config.yaml
num_hidden_layers: 9
hidden_size: 192
n_experts: 32
experts_per_token: 1
d_expert: 320
d_shared_expert: 320
hidden_act: "squared_relu"
moe_layers: [0, 1, 2, 3, 4, 5, 6, 7, 8]
router_score: "softmax"
normalize_top_k: false
routed_scale: 5.66
balance_loss: 0.00263
balance_bias: false
router_logit_norm: 1.0
shared_expert_gate: true
init_std_router: 0.0204
lr_router: 0.000754
vocab_size: 32000
norm: "rmsnorm"
norm_eps: 1e-06
tie_word_embeddings: false
optimizer: "muon"
learning_rate: 0.00745
beta1: 0.95
max_grad_norm: 0.5
batch_tokens: [16384, 32768]
max_seq_len: 1024
train_tokens: 388300000
max_steps: 16602
dataset: "wikipedia_en"
Below are experts of layer 6 (counted from 0) of a mixture-of-experts language model. Rows are named router (the router's row for the expert), up (a neuron's input weights, with its number) and show model dimensions 0-191. Each number is 128 + 32 x the weight over its row's rms, rounded and kept within 0 to 255. Numbers have three digits each.
After each expert's rows: a language model's description of what the expert responds to. This comes from a sample of Wikipedia text that the model never trained on.

# expert 13
router:114048125159152171157099132086115133145129114154069132104167169088160181092117169128100078037112145149099073152167140101128123160172194091115132171074111107142112100093126160138093098074104142112149124101150175121106133126136104127195151143119135137050128190180121143140121077133148114171111100147166191106168113159114133126141159087130106149196079135136170158136151089191144171120177165083081096136105094114114140168130115115148164134144108151167128135080127140131138152117125130135161128167139204137101113092139187147183090160142093125144188121151141113171164185062070128138
up0:148131202188145122104158113132102137115124128075121215139142189148097158044091134099128154155131127081134114126123134185108093076142115091140170079152127142113138153103168106209127130201138111123085141147137117124126117110158110137170100118076150181160053084098150101141084109163104109189142138142147167168086064106069126154128107184152138156060157085108090089128104119104122127107080123130090093120142151079153109097144148116159094104116166085144171136130153131095104083114124197139110084116112097156131139157057151070113107082106143130124083092127077130119047129157121131126
Description: Nouns after determiners. Content words and connectors following the, a, in, such as was, and, left, trading, in statistical or technical prose.

# expert 29
router:151103157157088135150139192144148116117110145127125140139151093080118142152071172138133079138110175142134149102161141160142105168133152121134181113146163090167172079083139143099136113070080145099074102091140155163172055075179128147076145070057150149114141168145112103178133160130153156174142116128152164111155124128102139094132141190185170109155161129146184091182153099135136187094111160093142139149088060113143143183122119104174128140145157196138170125151063077191142196101147168115136070100114136083075108116150134156159078149141139131170091160112154137182148154099121116136
up1:156109170164102083138229132177170105059121146114162163122142169115089149154110144121160171128145094140133133156136155120169162152149155052100158143137161140169084161136147151081143152120104136124105100117102137117167123173154075103098106129159096168097129140164135201175102184125180159077111177118135100150057100162173129142114089088222133079139106154107174131136121098124136180143151108127146106143169103137043107114161097092133084130142087132093197120163133122134167114147181120076176161133154070184120141133114120137118107128136167120136077152059096160083143136151137112155
Description: Opening quotes and brackets. Opening quotation marks and parentheses before quoted speech, titles or glosses, as in writes: "Mimram", ("hostages"), Consumed (2015 film).

# expert 23
router:126188137122130106161122158059094109169114101152149107186095168085075121112054088085125087150090111112149182111109158133071132164183102088130101141137071151099174102083098160157123092087070210126126155133093079148090129118150135142137104113076155131117160081094133194139115144091144150106171102158090160108167164154145140078077165137145096134136117096126185137179139110148165144134106141122143138101122167157179145094143169105090127046110152178132130148115092128116086178143154135079098145145160111149142110181122136140181096167138107148102062097128117074152089158144110114207
up0:164107126095122056122155122167097082088091107134162139174078159098102102166161106115194061078171122145110093154173085083128117092112121185166102092121110142096112157120155121091151084215101138143145119116116089112166190153144076118143113094090145136145084206119113123122118137098110189166166192086108066119139091121190130159124155139183138090132175061129154112104149134076170115172105125114143108100139124154155160071129153107115111104094138073159146130137110089124071096139121102104100074209120129126126108151143123081122116140155114169181082110131057127133132149143118091114
Description: Conjunctions and relative words. Subordinating and relative words joining clauses, especially as in referred to as or as part of, plus that, which, when, where, became.

# expert 10
router:121047123155151174153099130089118137139123106163067130104169168085155185088112166127092081038109148150101075154168139104129121157165199094113135173070110107149109102087132161140095102072102142113148129101149174118105137126139100128191148143121134139046126188166119143137121074132149116166112101145163189105165115161114135127142158088133110150192087134139172157135151090189142172123182169082081094138110095110118139167130118118143160138136106151168130141073128143132139154109125124144159132169137204143100112091137184146188081163148094121145184122151140113166163180063071126143
up1:155164142102108108156163146180096118137087109139150144124129134143093170133140181140164130123113137141140125147111132098134154098200121126120128133142119169164129068175189100166144202117103034114142118149125054164132179116189093154106058164119107149185109110151144112117061115168076157133097150111139160079132128123143089155160126154099114090129105107151120149145114109120115096107075110085150120159148118096165154151181127188146116154144111126109169094162064095136121141139071180134149163153138121060082153188108084090106120105107185123111169165140101119001091092103145118151
Description: Participant and name links. Connectors such as from, of, and, commas between listed teams, places or athletes (athletes from 23 countries), plus first names like Juan, Brian.

# expert 5
router:097162100127133137160085122130143161059115136182149140151114149167142156127131160113135110138123178150124161157163133070079126121118155027087058195140128102131092135063084122161065098106098122153151104083099083141090163120146138164081196135138122140080162136187153164129152126088150112146166104100198133124111127155114137143124175105163159191145165150144181097138093109182128169118142209107090152100104103082127141120110138141074136118143173149100130138088105115092132144136161092142108182151179139088096093099127167114091094162142105177064204112157134148160166145138082112154
up1:130150124148127185143208120141134121132126169099105117098120113121106115114121098149169187170147175113125135125146168113075128168131097126210122114111139108144115187157167166141127178146107107126093179137071077123160098128053120092105159129120117174164094146135126130167152108124167172158151152140129180134129134103133152150127133053088095115098159120017159106121117148122102106091121121129101156073157208159108124084144123195108121160217141046171149118125125122131147115168146155035117184156125118111103160125147156157118138143115115118164103136181079088096085127099106064126
Description: Mid-number digit pieces. Digit pieces inside long numbers and years in tables and citations, especially asteroid catalog numbers, year ranges like –19, and parenthesized years (2009).

# expert 19
router:118046125159145166158101136090117137141124110163075127104168176085160185082116175122102081039110142144103076158165143105133129158170189089114132171073108106140115098095132160139099093073098139114151128100153174121103134127134102132188155151117134137049126187170120146142117077137152114174112101147167190101171114167113139127144162088131109146195092138132169162137143089191147172121176170081079098139110100112117139168132112116141158137134103156164133137082124143133137158118127127138160132167138206138098117097142188149185086167138092126145184124153137110172169184067073122139
up0:138182088134132160161154137107173146172155126163181120127151105190112097175082109134145152163174131145111153090132099114135030108074174114109124135094100127148077166107118127088159187169139152120148101110162117105188140159131089060131116156154137123133108149147105136147153120121073110158152098148153098129087133096189131113115085145184137163119095170093127111153094180107081133174136100118064101117166123124151083123099137108139121123136191144135128113140172130140141057106073104099152173116099114186126076133081141098123150132089166079205173192121146175105229121085131135166
Description: Proper-name pieces. Parts of proper names and linking words in names and titles, such as Supreme, Pedro, Street Profits, Maidstone to Key Street, J.M.Lorch & Vanderwolf.

# expert 22
router:119064121160150166161099145080111132140121106161069134101178161077157186082112166122104084040096143138105076155168134100121125159176189090097136170072111108136111105076132171129100091071095152121149122110153174126100126123149105133184147146115129137050127176174116139141112072138151108171121099142171176101158119174109142125150167086128112144183076133129165164140146086188149176114175166078075104141110092093108146161131109120131145135129110156161125143083118136139139159113121140145168125161137198134090115084132175147182085164133083119146180128154149115167162181067072129143
up0:157135142105143065117111179087111127098103122146205104177169087119144151116158125086116054115138094095093119145149111167073109149135157195131156162150124129118123116148121142152147154103108182110114162111201119126180143080082109077139128166112125143125130117151117067174071112149148142129136159142150129206086104115117073087151123107131102106156095128137126088193197124120060123122116116094147060074141093121141130114094121163125107090127160164123149159169073137154069098075112111107077100165120122082088212148138123112149138068074104135111139166087074134141092067121165173102
Description: Foreign-name syllables. Syllables inside transliterated non-English names and words, such as Sar, Kar, ya in Suryakantham, plus colons and the e of i.e.

# expert 18
router:116119119121087118070148163123118069135177080128092089184183154127153173088150129172145123071118117140112127158140105073160138144154196167178159086105137138149066129086155191138129113085109098128138108157169171110117111121135161084136134156149101147104087132135077147097132074159126126122164120116156152098167167173063124115179144066092146139167068126170159131123107083143170162091142134142139096183096112106101109181128126101120208156102154123180143162112159143132093160133147110132144097147141170163179122066147166161117128156122120132104162061189194179143099143093137208109
up1:139113143125129172110153177096085112139127121121165089106082166118135152155156171159151106193119093132186127129100164077166127158110045191095147125134121150195132097112115122129165182091123088096114118126147121060133113172114200114161141126131074148120165151116173157167074068138120164117188115155068177190058145110181124176108159081151115119087105123119145130119100138110098175071129119148140093148110146159160096065097104092104082113109131101143130069102147111138207108091161142119161155122172103118152106143153205137153151153132141100173094116162165096078125151179117139116
Description: Table header row ends. Pipes closing header rows or following header words like Result, Score, Notes, Votes in schedule and election tables.

# expert 31
router:148115116100101181149099140088099134133122104104084157048163147137141181124138182156132112112136043105134091159152086108152160118171193102134105171080132124131134075134153152143130097129109096095094107089127129095116107140129126116104192130124124152124132143139142142132126052157175098193150114163168148096140118190110107147118166145142092170179069186128107162068077111142146158126118112135061149164160133086068133160160146111162160169121096148140156059132106100115155163178160059132161099128135201154184103130172166158193105130145122154093187090087165137144132134098110158180
up0:138074149102105136158102168133128135167156165202052138120134124119111117132177168096162123166081132060066132128084124229155117100138109106111127108123070159107105147095174124080079114118098091132121166142145100133097108143094165045123150075196130100102132154132158109131126150121114068183176115115154078170129119178128154150170167123147118133127077152119082151135147165137095087162108096172121091161137138119108155121096144079114124163128140155189154070150137104111130122062144176116131111073140121130115170162162172175105100096090129112063110094102084124113064089089150146090
Description: Shipwrecks and countries. Country and place names such as United Kingdom, Norway, Ontario, and was/been in shipwreck lists: was driven ashore, refloated.

# expert 17
router:172170095152156154063106174084195092129171110155100104209138121078114155113118164155098093144109113133152130112200139160130138153179127180152172161154169113133126101154122164093168097119120169119119104138163079104135089077115208178105137210074168117082123056124155148156114095091179162116113097136085111138161138125108173160143157163160081195188125105150110154164173121135162155077147162106078190114150126111103104132097156069069141142129092155126104159107091156158136139144158167109149093125117118109127107060127164151110155131128129126190116129157131102108132097146119149174
up1:109172122188160122081111149143182139147120139082104100139123111125154076078181107167103097134124125074143144089138103116118135112099173112164141064171102082124176084164105119123106159142111158109076134123101171084088155108080156108167152178185095118113104162117160156126067143191135120121115130081120071187088222135121118094154087094136158133144112099097150160158129146184116165113150147105100170106153193121138080092153135195067156105146121089093160167193082109098156115139160144158166202104119079124125158110124122077136171127133103124080108123142140171124117136093179084097
Description: List hyphens and dashes. Line-initial hyphens starting list items such as - Cinematography: or - Location, plus compound hyphens like three-storey, nine-month.

# expert 26
router:094138087136179137116091140143123159089159144093151127174123103113115102134100157136130138125097103142118182081151142148102187132183091085112137136151186137125173063121086125084085108153098074116117110074134177188158152107161120154068118088120125115117141089108169135166160104116146141107134089079170155112200170169173153120074153084163142161093112110133119167089098134169133170111073138113138179201101127120054132108179124152067074160114134155143151153162085102126091161088127119175108109168109091114108132150182169195099062163079125104073110168163138100160130116119172143105
up1:131149117130119147185202105121097103115146130085197129147151156113136164106156118097119086084126170167173121130131097112173090102110114124187181116170116130124146132152110180178097182138119160092156126101180111118146106006109103146133066083114119127186103103095198084194186184163076090166149135157141097127120110098160133181169123106103134143105139141132173140121149177125127143081126133125142094077167146156173107193194157184162121124127117187076151106171143124150085088172185124137103129159117124106126110176098132160137139146128124094137117097143138133132139164201129141111
Description: Sentence-ending periods. Full stops ending sentences, often before a line break or capitalized word, plus periods in abbreviations like U.S. and i.e.

# expert 21
router:142104136128121118106138181117125116143104087083122107097106146126160157118109117097160188153128136173142170132153135078062148158133136187128140129076109133138083068121159160090176086089113183148159079146156162165082104114204111195086187115106120150112140045107207132178141112105142070167114122115167112106183143172139151183130179159146132130120122121150138161105097102137136164095117145121077123182099134165109097178120134149175122142102124180183098142179126210090119167093120086127143097054126146160108177106121171162112167141137115152099129117125186184143120135169120175136
up1:136132116106149118141164158096121123183141089143173092160094132164118173149109190155156163111167082122152035135070100081115134079116104105105095148161144096045098153119170104136130172107156127122104078142103139067090100143120191075162160114092086132146076114112153126126107160190108097179120111111123111131140114169148096131162122112111119072112146080182166145079121096080140136139150105152115117093095056067093104209134116096187116126103135153112105160148145210130130152159148140146164166107199134097123104151059116140091151084117123158079149169157142135103095125097158099129
Description: Row-initial pipes. Pipes starting new table rows after a line break, especially election result rows like Total votes, Majority; also blank cells and party names.

# expert 9
router:122056119159150174155100132096113132147120105160065133111166170085161183083106173120093079039109146145098076154165137104127128159169199096111126171071111106142119103090134164144098103078100138117149125102148170113112129122139096123189154139120137133053131190176121145143116072131150114170105110148161195108166112166116145124141157092132103144198080136137169160139148084189139165122181168083082091141111096111116139165131125121145160137143110153165136131079132146137142152118120135134165128169140205134102113096140186145190077161144090127144184129161139119167160182061078125136
up0:129071144110128154149126111108137119167104132138126108104138115130169128164099101085132141056128108093078097221171112153121128124205104134100125152162107198099158125124164133123179144102171070113111143103144141078095125118097115093138110118168095134142070163070044099093145145121090139149052148132147139165114095138147159121138175215092107119126103106145126097193164198104117108148117091195118102123090118105132108153153118116169152211093112115114178102166098152147133124150073121113156163067092152191115107113100106078141148070115168083165115104134130183141130106086125090140
Description: Mid-sentence function words. Prepositions, conjunctions and verbs like of, by, and, was, et between noun phrases in prose, lists and headings.

# expert 7
router:160106100143166098166090148114073118151138114057098173161097105166125158075142156138098160111095166162103162100106115077215127151085143100096134154086123104160081128115149132118110150130179144106193144120134122159080165124111099095194127083122164116153161104187081113083131122145158177124151134120123132118100160111092101124101119173151125173127099126119133151177168079085056119142174133118117146178179158181127127086117129080146095137158072053145146059182141108141105155115148113168158113051068173182104112184156128144130136139148147107132112159131067063116132128170114112104
up1:126101130122117138142098067140136168088084088161126161140152131110137072148146138149113089096096166090132199047150167079168149101164150188145151123171140140097121132111143064150119122213083182110088095086114116145103172077102145181128059130098109107162168130169143153147118117108100105106209112136103120150111136116178174131126106153143165147123141109090113116086114120147106130123166108038109157178114161139132083096086140073151128113124081102126156106164082102124119188110108141163108127088178124162164160118127128158189167143138184127117138161170118170085111040132103087158
Description: Mid-word fragments. Word-piece fragments inside words like in-cent-ivized, unconvin-c-ed, stimulated, and common function words such as in, not, may in expository prose.

# expert 8
router:041100099224111183134081140096178121145118157119148137197078156127115167073152167088132132161104120139134113145150183130194109127148117115111102150149152059189100102064092128137086119137084110096160160105175158095119099119120113191117154095090186104158184147119114118157115100109154091163089160058175163091131153108177164087083135158140102158116162145153119110119124105141100110150140149132091159135125158132066144160151158094110116167140144153147095167142077137130189146118092098152186155130085151149131097171126172145111152110140085174112193109145099111178135182089108142127
up1:127099102129119175161122104192120093143155161138140124162102116132105090109126050099126182160153125124143132149105182134168134086145107175150094146126149150172107133144123091120081169144179125091096145100101139085181116128136137134122077097094133129152125182160070115100201164165135143148143191113106154215161099131157180145110097148096159132077157126071061150125115153107134125099091106194150198149118120168121110116207119136120125135099101054116125184160194179080162088064083097145130185129092140119147088170139125113105078104116140115178118128125109059146133101138121169128
Description: Time prepositions and months. Temporal words before dates in biographies: in, In, During, to in From 1998 to 2004, and month names before years.

# expert 3
router:165121128116102128136067089095131140136194135170121130108132129154148144173155094112128105163093164158193107126125124118138146129149135126096124125174067123136142117113137063130133138156107131103128127087158095117134126108043184211071114136120078157112134154117185172184149153147135138140175063087155137100162137171093162169113160116142162158063198148152086159153066130142166136094064155092085170183072106115114169113122067187083124115135083138107111177161107129074102143095159085147133140145144139093174112152115121067117145124165091180118139076103136126155157168185165165153
up1:108138107137104112140219084102099161067096176127098063161150061159083125112124099103183121103149101141158144128124150152129096196103131110124126151133081134111064108126055148101132116111148180110168070162062126057159134133110200103111090143125109105108106063173105133068103144119212171138169109085146155170166155103091104101104091156155107143149090153151135066151114117131076134139115129103160122121081141109153102143099106079171108158094189113142148183095097145171089113125131155102145123096144097137151137131133110095122189111051128121083093105108082124149092111152137146138
Description: Line breaks in structure. Line breaks ending list items, table rows and synonym lists, before headings or new rows, plus heading == marks.

# expert 24
router:147081060165151067186112159153134170171137100135181127122095116130190114091100145161083183153111153172108134163137071110098177132116115121172139145159128108133190084099174133139152098111089053104134130053184116130057087150136130108121179123128151142206107149145106155061148114114174118180168132108158155124143143143137144121104113094132123129095170157132109141091096132159152119126150143124125191134133138123188165139090202160113192155123155181076121171126124062138051158122133154155161123154095106185091135057145148114098113136134055119135132131082106113143145144133131133152
up1:112121075085078127155070129098099168103081108124121133103123128177092105133094148125157141177111074076132172113073128113172166090128158115111116140169167111102155116082117135150155112134121097129097139168085014112099098133160139124068155118165084153121088105117152114140106126151161117135136139120128075080121115201130191146132153090120070085119179135072124181095109108083083093157117114163126107130167196191151125109145152113166082153124173192078085126193098157097108134159127105108178125107099100093113135099161177153160135127173160128090115125176073199131112111111115098124
Description: Commas and copulas. Commas after clauses and the verb is/was right after an article's subject, e.g. Kichha is a tehsil, club was founded.

# expert 30
router:117044126159154169158103138086118133146119108160074132103170172085155183092115171126093079040106146145099073153167138106135127161168196092116133170076109110145115105090137164137092099074109142116150124103146175118106130124138100129194152139117135132046124192166113144146116073140147120173109094142166192108165110163113136125141159094127108145199085144135168154137149088185142171123180167083082094139113098112110139159138117111147153137139104149167131137070125136130130153126121127140166135170132202134098115092139189148183093165149092121148182124156142114172167177059075123138
up0:058144123155088126150118143132129069143109206128139127129128104126155100126142105127098157124095171126119101098081094078141115144139082099069079143118143152077152179120179073114065182096113113163120132156147068089117170140203107100155145140171115173148074148149140130077122167124099159095149127117122039176104091135101154135168090134169175133149092117121146131094168115066123100155099122145195107059135138154109134117103121100151154185085175124138180128148146100051143161109075147097146107108152096159122120124142056167138075104122163125154109143126152047084119127178114153115
Description: Names and legal citations. Of in legal citations like section 93 of the Act, foreign name fragments (Kab, Nik, Hon-vé-d), dates and proper-noun modifiers.

# expert 12
router:109082089090131112157145125152176167110128073107138186087186121109125133055096145057074144129152074149135122161139177107084151090175138098144090187104097136139168160169112150175103083052110126088156089128062156140140075148162178121087124129127123136094165167124117163110181120082124183106101121123093128105141103100107115098146128111137155108145137146147156184125144109108152140119142140125142154116170104071176120164105131096096155115165106156131117148104090141181146161151135177172146109114154070112167096164097152077107119128157117136217135178087131099160152192074110039144
up1:075102150108132150107097118111180119161156118121153143137175165128152119166103217102134163059080125152107100098130169190123147126170143129107169168117100187146150144149151118184108193116155072131119136182130112106102127159110144050080111115125114130130126173145123084109129115127120142113096116054064089145146128096133098156113140177134165111208134151131114117093185134117081139142172128108116116119155164117126102099118125101161145138202172143098217178117104101179103107156146223125111109118036098115114126103087058111167133091147109093119082109086095139114130124161123105133
Description: To/on and subject pronouns. The preposition to or on after verbs (signed to, listed on, led to) and subject pronouns he, she, who in biographies.

# expert 6
router:084072094170123134181092155092127156106137143162045126127181181149211137076107158154091128089097124119108074160130135075153104176128191146133131138074158116096102073100147150090080093095138114137174139128128126136135093110129096122141143116120170120069137177129139147148170054099130087187069111128152153113135109135103181142063178102165086150141092119165175135141115129143136170101153153060105080162124102083122125165158162093148127160121158134165139146086098125122157165124116113119127112068126219128175110111140157143101079169105112158086189124149143117139188131102094165149
up12:133144137199126139193114151170101139108073160114126165073142140169144125135119099112106086114182112134165132149154099133180050126134096106099094116125130152090106138131122147098096145078095136116123131129153086149158139063076139083045118108105148095172110137077086142130160099112085149142106142156155106122164126164088171085125129156080194096096105163074104073111119144095113063172185109112126099084129140102152161072103148194142059172106140079129070134130108087151165046133124174177139105074108128127132138076111056142155096102143093138105106094122135121119160100171159146138
Description: Initials and first names. Capital-letter initials and given names inside personal names, e.g. B. A. Robertson, Henry A., John Hunter; also first, among.

# expert 28
router:178144119185122116143118123114146118183119093182111125128123153098176122108074152113107103151111112162140151123149140089118142155137096127165124154163173095129205137170134136146188123094093116135140070119152109167141083089179133143191156152106137145161160120086170133134147124064181119092172100114137103114134092198160142096135118129088112143130123153145144173150141117089198153110202185116082110174175097092136153197142139112151150124170123213144063174121145124148166146060069097107130104156063128161106084126156166121073154201166078121142175145132124100066127137120103115146
up0:145133154128114112178139090134145097155137138079102073081143153173116162117119187133096020058092187093187112100135129160139112105141124154125111201141166138081126084170126095133136125163066037120164148161113105159161136110129096098169088158122117103163163151169162114069079183168089151152062097189148108141180114172195126191110089144123143133149088076076109130114118108096133130137139116206156119106145146114121149098109129155143090163132067122141111147089131113127109101127121081087161168112148133178145113103140145097126191097106136110170114092150105134115083122145141131130
Description: Definite article the. The word the and other determiners, especially in sports and competition text: won the final, the main draw, the first.

# expert 25
router:137110149149090171131160124105080123099112096129097070089088128150127172113096175110127160094127137137110127129154131099090108104163166093089095168090069146160107116175116142123086107057107158108156134078155148149146164122118124111168168150145129111135127130142076127159153091116147090151157125108126176146139179178081184113141155153151137122093061094179079141106119098185142165125174086109107098155130102117060191171166086132100092155148099153150108136062177094090157131103121128134167114181101182167181132064146156157118112143142136181037143187183169084153163091088087130125
up0:143112090140079130059167132131122131161108160102145126118109142181100216131128173125149124168161120110141116156103132161140136116141121157138181081161116130100166138094105134167139132083092085085088111132146150126063113117091101108102081141087091090125137092131106093220122115191118175114070163104139141150153101144128118150140156094125100139101117112099096082148125126153162136175125117088150108134155148083070118131168171097110109118206132087131115128082167130141144087058071151077149109154051157152090039135129164108139150065140102175100103142138132215100122060104110166094
Description: Measurements and decimals. Decimal digits in climate tables, units like km, m, °, years in tables, minor-planet codes with MPC, and some technical words.

# expert 0
router:138155118146140149110053161174125107128154161103127086125139167147102158121156161072154131162120165125156097132070185150198145127052085185149167139113097142178175152064122111133124117183146158060112186137093183123137120136156133168161104153138182181100131137157124190150168128099174092108175081181087107138149172148112118114081142168111102173048127171160096147139121127187179108072177137142101152096113151116108167119125125190116185101138128172158115171129104165123087119080108115113155159201079146121150137137119136095109112166119084123127149126072100128111120109111102135164
up1:173136155118082144154183146185153183088100106127112168129124097110118055157092036128119120115086165082155111088118134164170182136094113125137116075168122168132140166166178116141132171165174136133206118189088166113112147148136181117118123072183100203172104117146108096146113122129138073067107117146116134117150137155161115165146148154142154106133097213150100166117201132107152141047124114162112096143117180075117128112112170146079135098137131157160117183134138122089159121107108142100122145128103150122147122137105100214124142149141152149138141123136132182159172133143193120065
Description: Field separators in tables. Colons after labels in infobox-style lists and pipe cell separators in tables, such as Tackles: 17, Order: Lepidoptera, slashes in 0/1.

# expert 27
router:173169168074103131108111118131169176115073106132168108095069066204120108110161077106097157190178156155110155152115141105183166161104123102114140086129099082145098166106068163170141154182108165135129122157076131133159083135139185125196114137131140125192158095111103137157165116122135180138121115150162125135129158088185141073133122134084095122076112143126098181156124128157152143119129100126106143113120087125139136128110041197119152176145144034166088112083129102081143141157166092136107125177171119143177120139150146097143114090160169156167123125163138155141126053164138160136
up0:150179161102130139103149100139173170123106164153182099090099080104127126101114100122144184160161092165214148116113119155146161154115059098138145122180126104072128188143095120131058102128174164106122099155100195130113146134158148164132040108165197137158205146101116119102098116115092129124162160132109143153118191064139129112142159144110106120097149158126117075138097164083149093164181107165158113109113164111176156096120171144174132151094120154167131031084131137137173146136121116060079089112117100146110125144116148121117108128048109103104122141106150103071084095146143145095
Description: Infobox field labels. Words in infobox or list field labels before a colon, e.g. Listed weight, Place of birth, Preceded by, Team information.

# expert 20
router:159098108169159136097121094083132160145105136086135145151153100111126125100073137137157086048113067101090117170143147142137147155132150135118149138149104076161078138133118164077134100057098154118172085116184130149088139091120100170149113075109143083085125123099144134149151143126133096164053126110152145078131131117087154118122117096145134050124113148192164115118194123161137177144109135052120103129126116185104105112168138080139050100080103162106188136072106133206181147142127083137205138126112128159111080136153125150126099153147103136144170083176120097129152205099072107117
up0:100158126057109107158176065169116119147122148084166128145146092102099117124092044130088141120206057146109150156181130143104168099178155111117152102219172145142190130160132152087184084087148127134106098151120130110145159127085161146119158111147132115144130168097081098119122181156132173136093156109129153149125112120133135134136093164166056051101132147150121111140123124095109135109098085149174120042165153163125140071134120101096090086093185060116186185109125077160127167161153100132141100080150086164095082127100157137170152095148122122120104101115123102119145167154153135148
Description: Numbers and number words. Numerals and number words in statistics, such as million, percent, seven, thousands, and digit pieces after commas like 2,052 yards.

# expert 14
router:114168110123187138110129127150026138140133174107143091108124129068171134147115149099092058127106079089123119149164142139056117142157168143208141141089118112162083093119086172123106076166106155066159118106114158115102129101128171139190120138116155109069068111113117097109154116133128125106097098119188112118137198156071180090125177091233145093114096087101172137189152139140142099144116143082117129151195121137167135173164099149111159130124144109127196138128115167140180137153141097112173145129105154151167071164082131126175089145162120119149151081114147123149157131140125113088
up1:123105172182155088114092082130076165174139120053151124122107062093105096116116119134136130088105118098095152107101126149117103114115132103125203115138168077124097183125150121100145144147180188164158108071126174134113097062058117140106165147113136102128126138098158108138118190110062174083102115169197100132073143130123149115099073178141149101147099087099178144132148166167138101137122094132180100096115152175136109129190128141145163078136112068088168138195107141106190077171107129178156140131111121202112124170160071117125170149113121100117069133093137130139149147134104153090
Description: Quantity and age words. Words of amount, duration and age in narrative text, such as more than, years, months, age 18 and over, children, young.

# expert 1
router:142118099097070157132106145093140078126189130148105148146106163076139128137160116084166148100111166174146154111174145107189109144132142195095178090130147111164118105118171095116104165155150123112140129120190175132145099174096118174081158074145125149102159112127116138135183187155125133189145103119116137105170142131100132106098149177125147149084130107134079128179161088101112140062192173138115157056100136123061181143092081157112155180151098091167076093146088154057128172102160086143144130133108217122168104144188130097100157122160060151108175153093164133142132128110125148132
up0:082118131078135112124171117167144077144151120169147220123120139085137141073155172138173178107091105097111145106115117111135139159113103159136125151147103124123148121170126130129098189119119101165107180150057130121087154074140092062094206145136132150132161099100138120107067150148121144088112119132114149158128156099187121149085101197148126201072151141104103147082131139131135067138162162195149102087147148115100145140100079159118169135149100100128142092130101094119152175130113157081136134102156126084123168155119061055108136113085180104089158172147078153083080071200139146097
Description: Line breaks and headings. Line breaks and == heading markers that open sections or table rows, e.g. a newline before |---|, ===Albums===.